config.toml
hidden_size = 128
routed_scale = 7.3
rope_theta = 10000.0
tie_word_embeddings = false
decay_shape = "linear"
batch_tokens = 65536
Below are experts of layer 10 (counted from 0) of a mixture-of-experts language model. Rows are named router (the router's row for the expert), gate (a neuron's input weights, with its number), up (a neuron's input weights, with its number), down (a neuron's output weights, with its number) and show model dimensions 0-127. Each number is 128 + 32 x the weight over its row's rms, rounded and kept within 0 to 255. Numbers have three digits each.
After each expert's rows: "comes after" lists some tokens at least twice as common just before its tokens as in all text; "comes before" lists some tokens at least twice as common just after its tokens as in all text. This comes from a sample of Wikipedia text that the model never trained on. Tokens count by the router's weight.

# expert 18
router:180062186096155107096144115087097138142115100120161123180163150179144087099124113120070118151127159142122174152113069134192148177149145177137116087106097156146131124131172134115172134111132123140154124093181142049142090127100131188186187086125085144131182101123130101123175210142083154138134146132111130144142125139115103124089173153144091156076147072188148154125090107153130081173140
gate0:150124065149139131162116130153209119083181130160066142137184090177126090157098146126192150185165099118168149123161083167151081169105152089111117131128109131169167118172123113120149131108140140176090148112127123116135116092111152113158185085155141090171154069144129108104078167106112131114171161156140156180154134161171078129144101111104054121127132164124187168106159167149067074144134
up0:117118174094120152149117095101081129122152066143118105133111146053072135096159115110104111096118139090128185102103158168123064137105147136101139153106137130061113077154128123089137179175125088102119159086208132192066117102166114143155160116138141079146118115126077134134139169098146134068099112105131136107080107124098137169117146185175179150148148164114153125140142014161134111127175
down0:127097148173116164150172097112169077168059142164156100117179090143144093093118080091081105117114170071120138122126149156138120126138147133115079116058092081149083149168164089160107131092126145143156102079156174111162087164170147100111140121090093155136141217116162101147135144118112158137071089096152100092136106169119173120105137176059132083168129118125129148083152144059152145146177
gate1:109177130131166168121127158144127036119104098115087082142161101121094142096171227187082110151068120171120168130097109119139147092152176127103136097098080130150066160104090140119102113157117142116096061153125125094099111168116145165117137167079116166169143118167106172122149153122077061140121152138164063128166142129119135090162107162126139117130141128115112071061151133171171090129155
up1:167124089128110130134140153099162188051160096128157193113139142148154163148094116098146193064164152171095080127063151192118064065116115130125123142108166130163131070150149106148150085123125101195107179121141093105127169206133113074159137120123180135151114102108154077128071100120138129083115156146127132123103092123171112118152147114097095118112078168140175096170154167129120144126085
down1:096130180125102134181212127153142147085185074212151165098156099108129146116128097117107165140110186182117145079155104180173167065155113109164057120113136101139104135110165121166123106162115120140086153118094144172085062187129085136146135113137151105154148145134110087117123162121097199157133170157113140098145127115081117122132099148047115124122145086116083139123126184121071141128136
gate2:141146178105115194139159148149100142112168068144134187109219139132133142122125122236139038178102136111109114152101175138163136128143129160096148143147164138150141099114105155133085091130078107123158125123113144121180124104162141138134127080137079144169099181176127101135089096174101165124161157123106082149169161144111141166143108127175123112181088109165106087187142188128162163159095
up2:148134149116184109151163161136147171119036095064089134084157143146113093130099127172100142180087123127124119124094062110191115161136165153109128126138116089098172100138064140096133107161087124130119156144069093204100069100126135090184181118119115089124113093098129065129130180147150146134147134159103153095121082066134134107113062092129138129150135127139153065125114070082173144142122
down2:121149143185116137076212109170077146140108134125144125097101078106091092194060133135156143114098125072127103131143130100112112100154146062145136108142126094200133218128137079192160128163110125160118080169127194126100144134155092148106167126117127139123152096130127175038108072125174128146149140112148157123153148148092143085161149103101149155117143146067131187128159132121080128112157
gate3:144102119133147127120169047145144104148154058139167115132153118139123151159132196067118131146085115146086104097155117121105113137085120090163131160102135147095178138144119142173151128108122123156104069095122162095104098175093103137133208129117133178085210100140143127128195136119113145200124208132159098078125118108114184041069097146126100143096091138141142116114123113125142124068171
up3:160143135079136121117099180154121128090050161089081119120157162095098133126122082113066131163168141141142199133115076166096169098145103141105097112112094142109140112064137163090147107144130206119152140147164171117132054163096084178135156143141134151061184139113104093110137143114103084111155073130169151069189109118112126082149111102129173152192100165133111153146120126133172156081143
down3:111133094108118155157158144118192138166152074130087126169110111133122143066133170069132134130201096120100080172150103142129145101180119085109098079192127127128160111108118127126154078126170154135125148117069086121130161107091179164150180095121135116105138066110148175182132066084099066139154093163064102101064119109153108155109153142154094133127052140153111124111110091091117161133176
gate4:150100177171135123110203185086125087088124118084121153140139171168132166154163117065142109173089157116141168141087116142117167138116118145084134106157104149119157163099132176135104100087118129194094101122154131131115120165174126174120176151148093147119110110085068161124175175178147126069109059133187074113146142201118149112125086168178097093120142157145138079164160159130170145156154
up4:165124165156179120125107076083152096094146115128131127069092138090141113139097134153111122159104170176127124190103158171097164101095119110145149072096146163196162130106129202072143139092136103130149109171178112113102069079133163109155131083162130171145167104168073098131136112176126114114108120135130079144159166102123064207078083157170152151119079138178167097179121122123113154116135
down4:195077128108085052130142163144083107107167165162067095165139151136219112123155192133097111118146090156147147114132119085143190141121129192150094156153131110085170129159107143184162164076055104155128162094100127199143164141174088147077131096142099178140114181140090114170090130144129112148115128131139114123134111144125118154109131206153118121142130115144142103133091130181151114116179
comes after: " |\n", "|", " ", " |", "%", "."
comes before: " |", " ", "%", " |\n", ")", " Total"

# expert 29
router:150138162091129155101104113073081143134089150098140147156162146121047129160134199098084123117156184188057130152132065151180119157154113151134125077116125084127165115128119107139143110141073098091162080166148122059096154134115094123187153126167177185063109119118123116107107109090111157156110161122125110107163187127178168134129134117147163175128089115155100096097072186109109141092120
gate0:103075133154129098062127070167122106112139131117118136139146103175127142093113209151127107120166120156100188117156147075162127101099240125108143077161148123077169143104133116110098136169160162155097109190151156126187134180116094129136127105104177188102131094094098093108127095110132091137122183156131146118141203090161110135142118119153112111160084092166115115073143120129091118067181
up0:141136149109177135088132087102123184101131137128163119111096186135124079120139077110137156122145107145110080123144111157118141142127092151213076100118102120136107056121133122125123177115126138140130083103155120125126127105063129143135185115050129133115105189089133117129111154088168156152118028087141188102094092161124188057115139080198166116107162139128187122120172123165141132188124
down0:084130098145198101200120110102095088118089093143114121102102153095113130106164150126083074201133154148113123175205080111200132181100114125149151095098117130126122097124124172109153163114112102158115074098093149113154190104086124140115151082081133130163085173110133179147105190139111124087156114147137073100171151096134130124116137141153145171101224142123155128103099151159170139105164
gate1:090179135088140074156133116098156105204157140114143055095167112136107073181159152100123102189099151151135110138128139106152091115168181145109114138127142141109080079100090148131162129098111151173089131126114132094113135155147197107160143111150105137167114156147142118117173179140119146140159120109130123093093085061150081159117096203136109159127118090167027074152101153101104059136147
up1:152132116114110121121147095147176161157103179162129115093146150183100091114146160089154131129113170179159132152114125106098162176102142122106132126147082086139120164104079148177194124151164144196093138158126077186193154117071119200081145125142155098114146151113099177140085123118151154064079147171086114117157171158096147129134104112172098129070138107116048184108136087154143159148087
down1:088093100143167189120112165176084081116106160135083136132067152164155161126056116124137123130120037085191126130103090132161141129156104078090115147148122097093109129121210125151101160171121186149125094140071148125141131118124082092082194123152175105169127150124153142131115155168127143069172149119129096103077155142100098114110110156085111061161127072122156119166134158139146124171102
gate2:131036145172202130097160095129125141113123145108142135136174247091123156156110135081155130127127126118059169097154072110164108173124158124145077135111126078089190150144123100090139124126164118122125094091135133130124115191123204138146104135156149081156065122145133179072155128119157185121152097077118140114129139152102092124124146143138124067150114070120125113094141132082084089123138
up2:134179109112130136159099173077165127105095083127154104100063101084113091141127149194115129165124097140123131120087154111163113050146136106116137123120101079149042107169125204114123169152092199127144096177158124170101112091140127148089147149118143153149193148144120140133190097092122102152128089167145088073149098120137192121170100175110190161104174173135123116127117088125156161159151
down2:124081110094177110106129051085096125110083191100088116083140106126134198105149212131165139157142195167108086093094116112165108153090163149089109129114163143169129089154115162176183101140179118149115131129149170105093075129122136170119084135133114120114170104103025092125126133123112121113137185103135164148133132111151114187129115142097129178081083160115121148147141159116093071132158
gate3:156093153080126143151166183123116112133124102149115113096194144171083083132120115166148163209205134140088116130115144062191087097142154127143144143113128113137058155128110176072100119138113105171059124069115148093133142134124123147079175178154104147132101177137150164153097142112111106140166131057166092128141100063139130131120159190108129096143139164113198143061134135116137103106134
up3:139046155099136110103090158118102142133102127122122122084101087159089097156126153135170109132138172198080125159132129099129105108135089134147178165096134121125143197163100113151190104087101132142098069091182102136112179093127146120164131150096078101116165152102135186122111226081143119140187162121182117109103142138098121111108193152118165155092097188167108121087100099086133095086113
down3:103105118127136083120130102068139099167148156170149141113118118093191159147131107165096158131086099115162122026110146066089098051088128144088122123177085156143101138106159109133085150118139113134129141080108120098105145133148130153191142136154149175143159142112135165154098142172108106185145148168145123143152078132109098108156026149114131194094160123109042170139097107171120094156111
gate4:177149120155151144157116157143125164091145078161137117121081170101148167136138078090117078130098107172035147144116152164155065124128153117096114144186149096134119133124132117075120134150101133082149072108148119081123141132171083122135059113175171112128124124103181159053115082133144118160099110097123170166134187170126118179106074091125100109105179081139133131115139168116050063154135
up4:172150159116105160166105066192126121100134136087124143070079131173104170087092108137119145110178112094147145125145109180124167170105106080174154134088171162165086150137089133132097120127155147112078113097120105085118084085180149149104150140139178109101185073106147113153133146073119098125140089115088070111154099149169110089082040142120128129054110094127104094110108142186136091099112
down4:066142102102080120137055157107133147078140100090121133107113136114150107186124101118103080120116089199124061188105100134149119130149064144124113095148101122118143093203059083125109094142119139109111121137103176133086115133160096147140072116126166151132126172106140125165113179151125084147177051177094143180086087176154117131107157141120145049144156147086102135101144088159133119126081
comes after: "\n", "2", "0", "9", "4", "3"
comes before: "-", "\n", ":", "\n\n", ")\n", " •"

# expert 5
router:057172168101091155146102084116161111134146118132185135137137208098141133137099109059094053124116168132080089130105101159131147184128094175140102111097114123098210138127090129100057115136062169140102141126150093145091166102169089097097123139114098134120179158078160125128119116131074109175103096137140153140130073150153135089151101095148101130168123193145087140100190141149111105132093
gate0:128176118141171119191090081157106050143146117126143166138118131093093126103135151123116063146122125134076120125139138180123164103130113141112082074106153111105115084099057107091134152153093171065161121142136148137149114094180124128095116050163124158070148146096139121117089113085128053171127125168121134176171178169107150141117182131143132207165107137072074098143144145185104145102122
up0:136191116176147145103085104149101090150145098128137141140131183109123129113116119090084074099162184132113138151112117157103208131112121127127113097141178094132135066115090084148147135134125154070161149166158163071128154153168114141082129078178113124038134175091091139112065117075108147116108136193143152113149160142062154108144152119155106162122109149061054107125097139193120114100108
down0:155092136101104139136109097134109095177172114172137107139154177108163154154155198081131144122074169128164125182150206148161135121066191126112167064149138157170103126128166131143098063099150089084164170109172127130122132088123098102135152121159091117201148162177138161162098116111177126126120098149109106088137096141128170121116102182131109151110117076135203132183138106125161107194108
gate1:116124144158148148153126136142098109142181087087163110152126149071138144204108161104140084105076150153108133131159103187087067137161137167109064141113080080055176096157095130099090137128134104112189139151135151116160073136139175158127075117115099160117203074119171087132153143083111135125162169149109138137132124203114074115096129142170150115148129166130136168170150135133048116146162
up1:124111174193116151093117124160123059131128077136154089133129206102123153210096140116104085086099143136055131163118098139123155108137088151144104089083133105130155123162092128114071120121169138100160125163159133095114135078186096160063091129106144164100148077128145148118111192079096122130118171137164112135147152178138130129099168123150147108192195167151120098122162172116064145167091
down1:133130148140165135165062098147140186157182099114125192153064131105164154203078089091145141175135127103158167177134102114093109137170103140162147086108045070110150133132152168138105147173093116138100086111151067124102082132121168117108138093182143130134138185118200094180129147122076111180164123116096189136096160142108145150112125108150128173140072116125163129149128124110166130115170
gate2:100132152060101090171160120142123129123152099103136149106127188098138072094089114168098152146122096188132138163152071068123077152149168139116113089119131148085143137161146169140138197163103093142103120136091072130175105146109117179141099132189073159148143121076141105134117142159088071164137147179131187172119108130157090095126053152169149106136154125135194122119131069108177107169166
up2:104111129138113106144121118145173103163135073106124138083076187125103117139115153167113152150153084143117160096182113168131056156105169118128148114155148115110129119134108125124104204160175109100125150159104075095157116156078163104115132132158089122109147116181126109130055096091114090152109182165111134155164164164090116100203093112106217160091110116147157157084140102153081080113216
down2:187149175096075134134140120040093125118075105082091147138099124172179090157079137165157165109200098169126089109136111165075099109110160152109147140044143108107156138131095142168127168125145168104091135095127108099141133166176150153141154131112061118125125106124101130132207108121159119133149203101102113134131171097098094095082097140096080126131092100178125135105158142162129162096181
gate3:048132161050082134129123132142178155126128161136122129114155117140144133172049162132090059142195131098102091117104077071127142120120110154100155133116119128104146098167154147118134128113118156156083192145229120126145161136131094104159120147158136147138095126039124115111089142166054145167073131169100128125117120117112146153124203135123125097157162133153122161105131087144097066159169
up3:173120103143161075076113181113173101167135132117123179107096134165081075170108135163148195103108136143119146165135087119134111170163113132104129084183115108163107124069131146093160135113157115114107124187083136128132140174114162172124071139118116174123123131195161162148114127130203150137150182122092117102103147157102068114091077074075182095121133163083192139119141054106157115136116
down3:147139128113057127097083058123191135092077059108170104098126145181127120156110117135109150144125153091084100084133094109174085100144150138120177151133157081103160090192115153144157084130153155115131112179180127100137107131161135078097142143085175118106136115080208113111142095169130136129037120183127091134167139108099138104147117088166090066173104165127130117150136136169157152164126
gate4:085116160105175116188117204131153121077168115118131096137101110154119153162110145152116088120065129092100105171145118117113102150118122122205082183188098118082086121064165098116167147167164115156069097138092123119138117117084166109111162110114107146085128083129127143117152205152083144136126086158154075131130150145095089159076071157122146096157144144063155177079106126165123106165103
up4:174116087151078108110116127065091031177153090159099137148133159120138087153107099115181124124147094087198158080111119096109124085091182093097108119136172135106125159128118142153088164141117084174193165107120128091126096127154158091145128170150143116142105129143073100114128042083122123074147144158112163083146108161165142124149150101158147138104147075143168121213100174105125132149151
down4:124133145113147070097092137104117136181136103077108120127150143165084135068076166152085145135122152092175136135054102108143109154148097090127096150159160101133108140163108147130101136137151144161193175079115108113132106166121109073195111091152099141136090050146041101133202095135137155124150146153160131152133079172168142139123167145123088138135128099074160093175104214108097153117151
comes after: " The", " the", ",", ".", "The", " that"
comes before: " was", " is", " of", " are", " were", " has"

# expert 26
router:157091149147173136054091160103134091159104140173103096189083129078037104109190171105146147105164189147090143179128131158169135151145100113094134144157181062186136157108136120119191129113085136113193129123112174111119116134075092171154157142132119081089123121156145180076123147157131098117075119092143127110150171097148152143170125129114153108127128089153141149089156186098097107123097
gate1:158105144150164138089144140156096137147081119059178099103091165080130085114140145100183132136126122107073126138107125152184138138123122086161146175099159125079160138104110108147077117135127134139089153113086189165204130183153050143078121163133093106130103048103156114114163098106115142127141093141171114130114106069104139176155133140157181100154138102157200073077167158109129098100164
up1:114140147113179110096135154164132182210118117147118134161108164181147101058149135107157063123100110025095129089089130164191154165099157145121103157163134166103186165087192113062121110128108127132127123138148129187122060070114164109075141164118089080106121120173082146134153148098112135163169131097115093187139131177130111140109129128108099110134117109148145140137130091124134088147175
down1:173169154197118134184100148184072144099120106134117115125158106106167102163126135099115135134147099107049141193193152122159143151110123156113096124132089082143117102135157148049144100113125108146162122135143110107131093085148143110110116117141078121069058207129168168115088151121097134165163087158077095131134126176125139123197117141182140113132153140172178161143165192155159137109178
gate2:108111104110107125078114125172118071128100127155157153163135103144090143132141133091122103095160115111081129174067128111168079162092161071132126115161132137116130115127063133082126108195123162141096142095138113110130069168087135147151109137176210192173182106152164164083064160140097139134143161125136107184170108115139105083153165140122145140112130045063136166081136140193119112131176
up2:122116133149145150125096166173132147158090074166178153186097127155110144092161086099099106090123118093154135149151122113130115158136177109116122138226165114152191126047069087117131138176096104120147139118116193101094097123102183132125108122165162123165158168145163159162076108184099167114112162165155086172182129151108116081146141151135170095161141051103118173138103115141166129173120
down2:117107135160172150210118183166126099202118130123128090098113123152125081074140116160168143099091086112167143180093103148117133123144175131064167084137138160127099131039110112158147137103150177096132128123140126090089115107103087128156101122099118140127113129085131195162163129172140083160130084179144055094177068129104139093164105084137116171140163138179126159121070125146167125170115
gate3:137126130163171157111137137096077069111164115128138197165114134145125127186129186098134145186100134129080143100058068129150128129158160167095089137147095182152083138155173132153123161060116094173157127144187146115071081149114104111148116098131155111132081115079124112096155080155103130102139139064128103086110103139137126097150051116161136140181208127120111083075102140101167099129109
up3:195152135124090165121131100144138111135157105140140140120116158103148061125162161126124156146078085085104139103109132116161155156131128122118143105142151155127055084061135149142111158089053180097111172111078119188143088144124111110113069161125107135143166155110126146131153124141061102065086091126067133095123126120142152072113131037154109114179120108117095053070119115154094173130184
down3:149132111094136166080122113135122091078117084179158112115105113177175079138146140188135103116116139186096101094095099122149159182114101122165134152148086174155180143112138105114092192141139117094100112118169157139102109174147096164106050162138086117123135154113152165115113201142120130106077140091161141143100077165162154182126164141038133162146163156132082122180120203130081135107146
gate4:171129173087115122145154133185109101088160136131161126100150097071138092078127107095226127146064146130148120129143151143152120145149136146086114129213122114136103135099092117128093146124104166080135104154125151153131090088124139123149119195174124150101118134113070147106122115167153123072080136113141066133057179143097144149075115133183120117151109053143085168072156108098179191157116
up4:129110143101114165112091042098138120114145133158065153110118175179107116103107155161110113132102175200147178149116099175127140148140088070146117075106145108098113115193131162135169131134157125098075175144126156100124128122122111170142132105219114112139136089140107110139124112080161096092137074097156066078165093119110093094104117083111143180126137213144107139169084071181123130150144
down4:183164142163143177157133096052089190127199097176139134149058149159131050106117130121173097165150155136115171071177115132132120084113130119119088138098141118123171127138121129086174100173034118128099124107108056137180082138132144123086175095130153104142146092146134137114132130151131165129157098134175115137142146138088075145126160097154153139110081093157116108124085210140148116160132
gate5:101103135124189096118177071097137123145167066154150108135121121108090153110125142123203104187147124093061107076176186155182143133134116131128119105061153096092094143093157127122141178083133145160149135153141126113151078165103143117119178180115099128084151128099104136100154201159101122157141096141174116132116094138074137116055140151108128114060158088117156129057136082103172166157140
up5:155120088149181153092122079111190091156165136176139113143103133169102206167129139120114147165190103142091110124191135159137115162109104117076099070115163101161069147170126139122156137099163169144139109143134112130077133195073149106077151162054100076082176158147137132161113209187114146161134147108151138087135117129093127126159105118070125162112136171133119159108178139159116115106155
down5:149093154100099120128102043179136178135092112160096129118118127069142109118118156137137136091101071082090146129162139092100119066115129122130171141091142093088134069110128118145094082092174122136141139161150195150113152130142119190067175142175101121100118137099083163110113049129115113195084139098120108082124137144081154154206114094115141141167129039126137133139157092101154139101087
comes after: ":", "5", "0", "7", "8", "6"
comes before: "-", "1", "2", "\n", "3", "|"

# expert 40
router:149100127125135089067069145090146183159152189113094151123095118180136141169076098154138117121136078121180097124148122127104109139132098125141137187133057114148115090143163135116141087107116041081118095085117069158085126140156099107191165108085105087118120176112073127127118191110154155114081121147077129170118153067118110093110152081131105181087089124102123169111147076127092144159104
gate0:147118172169155119187165137174117107068150061064149088052169147074091136083088148151092095132092154155112150086107157131184090112090117121124089133074106169138133102084091117103189163166100160195114126111139124130140100138124138150104132087186124157101117128134135126082146123095100108152183128115177165124153135137117082173076054178174138143179136138121101120128116151110144158088133
up0:192090158159135061150109087163080092140149157160117152187095129137126098159154182133163124059120104116137126142185153168092158090142200158112114058145166101107139137132091152143090143154064106121202116142163127092177141095152175177135149205125096167143127110154101119135135124105143107115137162134106087160161132152160074120112074153136068118142155154174126120129152137133146088137198
down0:192079089082123125144126152133105177159070153147144150137079150123142086171127124096110173098131138118214109131175096152079134179129086152150123137121146096095112118156123129140108131142131110103142079203160124130156132147084120138141073152053161123162145131073173189121172165156130146138073171204106091102118109100141076104165111140078137128096141109186150113140093057092108119136103
gate1:107099097121175147148177090133124087055157112154181159129165175109103104069111147139136067147093151122111149198084149122178121135112128118153077115152092121148131151149105157140110131159120144140124138144101160123200170160123167154096138034151135192189155125107120109079074132167107146138138106066187131160118161145119117203095100139121122084138142133124099140060149160101126189100129
up1:115147155128066128112150092093186140133176150085094136158070151146091130145135138177112133119127132152154164142116106127214134102112141147195118125126137106098181140087164126076123106134142109099066066147091158155139094169114101149156147148156138124128136127170165092125091076081130134154072172116092106136096128139164117210090139149129118153140161148131064052047110164178065116133129
down1:102184170197145102161146082140144120138141192082136112133100112108068133172176165100105075109155099141137132112158109146144157084154107162158137128083157137149101177129152123093077087103080144186129137113092135125177101188118137166187141128150095137156109089152188110136120119105103130114104181114139146135133160149163117142163139192109125162067129135154153043031089165146095143114113
gate2:113116150142107127177150097178108089074130100111172117137162133115094145079120131146147059153098132127060116128131120171178092130102144081122098103146171107119096172122120119163130166175111194190069208139157163090158143166143148098108148139171085177152172080176069092111087126147103166125157151097138085059126110184118136132116082101112113105155128152102087074089119132098132107125162
up2:159113098117134093138163108174126136138092150094077166120146140104101101094154120137076126129192140176176098108085173128099140071135145070176142128118174115078161115092101121092077079132141136138128137148127101146103108104180148144091125146082104123102107160067181149101109165132162198117092089188171149099138154112046140164110174097119160086122111158146158121116105104179084196072121
down2:145105152133108076136115041157108115123115119140134179126133088089111143171136135139097158164164123167177089063106133204113112144109096150115115068060183123156152072113158116053131144119161109125117132148102101107103139100124185110109121180112132115167034137113171093077091130090153094165126113136164133112168132085105169108155170130111142108184106141107081127125087075162156130078102
gate3:078133179102154114151142176154087115121101104091157152139154117062087154103102121122167131175170130087100158096127114115168120126119160094065101097145123150157085162084102118146068142187111142125160183167153147116155107142123130078074114163176127149134135124171142083089094135133125152194136166158152091100194215143088109173124092162126095094174158104089093130130183185097137139115105
up3:108130141091071066154167117113140145062096106131084133176119154093100182159082195193098087134122127069162169117110127143138108206111140133126119114118156153118166103143133129160087117094138098125135179088205095128135120170151132082123138090156168116147168163187113120140126071169135138108191107132087143111120143142167127110100044132117081117116109081054148160152079116127151114140120
down3:148074100122154121140140098146158162104134091092107125095075149140127139118153182135076104072118204116092202135083097147087079140181106165100099114097118160141116101124140108175084154124054130172090159102146133137079131143113078119200129138150124101102100152125149128183159131140105144080160116153075082135169134105151134124108074178097151122069100130203156136127166165096096150169168
gate4:125131110163164140192133097110151140127116090089137132102201149096090201133179137129142116099157174105113087128085141124136099121125085134127107076138134078089164068126126148150088127099093137162140089147171097140166134168180178151087119174231122150172151109157081151101096190149150115080138145102119156138072090139092118117118123132110200132089143181117087093123084135105095086150160
up4:116131130163149120145099156194124096169118160110131077156109062111071107129075157113061128121065147154170133105090183117136063164131172079166126149115113146131147171128114113163081099150128129133102151154099121113077047133059083129159148110068110095150110116110159067134148075107146135156130139118153069128137112107136148171073082147164197168110117150176127149110158163145104150084139
down4:067126175187182097084126141120106088193117167185145186127096158082086149070137154070054123120115151081120100099133166148192131195156133124138077154132132118134147153159155160167111177173089126115152123126092108083118091141114136164121129111078107182136144119120148059128097114106125132109103141154136068104102117130106114120114124147162122180144108145132147127155098118031109112112194
comes after: " |", " ", "4", "3", "5", "8"
comes before: " |", " |\n", ";", "|", ")\n", " +"

# expert 47
router:151101133121139099070067149092141170155142190113096142121087116172140134169075092157142112127133076112185097131135119126108119138140094127134138189139058128155111093138171139115130090102115042076125095092122061147083122137158104110186166117079102089120118172109075133130134179106160149118082126154072138174130145063110107080110157084127105179102092120094128169119149075132087146167099
gate0:105151132169149145185147090172073040118127118071121157127141112088062138095139083135141101126183084100089093105167166199149114159115143180076103106124193079131091113104135151141110105133107137149111156100124159098168080141165088145097050151174089192080164113124133072088125119102118134175114121103161123151113105120156124107116138121165112100155146138129167123108173192134097148096160
up0:091165093101112143113077171095141127189143134122078148123110152146104138137102112151092153191150114118101130064077137144111133177179080125082141113156081119172105119097149210050132145144116154135104099114169156151090140131136106086145091109137137121174096101118078193146180161125083133147085186128107083067183075108092110091085114095104108145078149162136151156143124136076106168144142
down0:086144154099113123152100213120140118132180125150108111134132102088118115112130077136134191207057150154149186128109145076159164140165109081116186091121076137136156148098115138187144148100153074163114138138136133121120123135132092109207107150116053149145149142121137179103119113109065107198112133166133189133105128083072165119129086085146095175136124114073120085125137128132130074157149
gate1:115124124165190100147160129127137105159160103128105132123183107111086094122149147147177094101182143085076119200167144102174138108059130106147102117124176131126141114140091095180114175156159150158075116109119169111117136136130115109120132134136094115135105120096129157113114102152126140050139181087138160124096091137122099166099097123211177159170074092117180127157083084072066090156205
up1:172122075130143151110075128096095129066109130116140146147083086138127166105122126206073186143105193111145139157119141134097116174140124158114112094169140112152151143053130111031093106141135092130135072134135105087109124123175112163149048118102093140126110139172173108122181103197102146104110157156168088056077122107139114154122139134084210133129097117132135161140111097127095122141154
down1:120116127140147125140098120082089061156083125147157150150106153086096131147149090135092150152193136152147090139073080149094107151196037103094150131095119179110141135108070122156179092145120121104167137129135085139154076115080164167127089154115097123105096199127156160095184132096099133185080165137184082108111100119122103120097071139110124149093086162157156149141088116126150171125187
gate2:112117177198112074176137106136121052028128127160164142083126127114121184122122176147173133085135135113092148065111127172102108177095093103074113137131150119119177139117095159121136154149101172174159145126122106097127180123182120169179102144162125163176074150177073165133111113146134161157100071084125086117062125158136129118167118126132149133219130118095127137136131127144140122120099
up2:161143101134113086181176144176111061087078113165153149100140185137124135136086099147154127068162125148060148147097175077125139135095109093104128172160117122161140083153112106102151129086119155180172152133096126089116130211171110217176113177133164133142169122138026141132101117140134097102072136129139089123076103129136100109139135138109110148144134125123116102148168110097127070147070
down2:154123136150148102154167072119171113118145174166096160078159152147139085139122120103118171081138162127045133088130131114166110145133108137093101146096121045135164115138077150154106072087104151126167136142146091112195141165166100084204142142068142135151093147169067122155155172195199142147175111129120117098113155136120106158147182076112152120113126120130179089163119119170095076112124
gate3:095169148140143110151173092120120138139140097124143148097137175128078149122159070132170175129159154191107126167134124103154202165113145052084109117157167128106144165101139149121093120141100132173156141148121101098134117143093147131104129117154142163172180099097143065078105126175081141160105166185126056090134127148128095126084086162107114072133180076161180109113186140077070085085125
up3:139149159085164118086129112153116105091123198127109187108127152147114126157101106085092199136155195154133135117172112109055115194076151101158127107167102131118138186131106099093099084112129115148106126140062113090146109123088136160126130117127088149099169105155157119128120231137131106145114131145113127102085109096095082197076191133144119116082124186071170159110161173129118095123160
down3:125092120153140146150133126196145136105112167114160204109108117134091093198109089132171142119107086159164091166163164182115147151141172157151132127138197167149083140149103146151102064144093123151162113136164095188110112090168160112118115147082075177102093160100141166096131168168108111120116106169150116147113081125167110114120108153150073200150121128122201107083173077119161088102172
gate4:095133124194146138129150121196097074143117110108184173122118135109107108144114132134114113099166106090124133097146159117164151143109113072091104150118183167104135077079148182154136116117096192162148128175115159132112070185171180098100127117178169120151177096125168115091133118149125159155145105097174099142148163134094137134064127162155155122137115123046048088098139190056111147103143
up4:042113152103120112090145121112099086139126086116174130170140163131147187108112116122140114082169145112165081122124139151123175155178110131064152141156140113198176206137146146170113115100076133153129107096093148159138177120121156127108121142116135133141111105160183073140111148119136200186109094143142123155117172125158166116128183054129081174103142122146081035143084165089108139121152
down4:110134144086135171114101119100118196106159115112159161152127084135123168093103159147098075151092081114167175082139171182099106148117139124141163156161148117107111149143098147112109072095110060138111083116095126113071112142124101137094127142157104115074119149114183144202144101152124078113194087139126134139186121132153161152127198073212154159131126060114100081128103160180093087123137
comes after: " |", ";", " M", " -", " –", " N"
comes before: " |", " |\n", ";", " ·", " |\n\n", "i"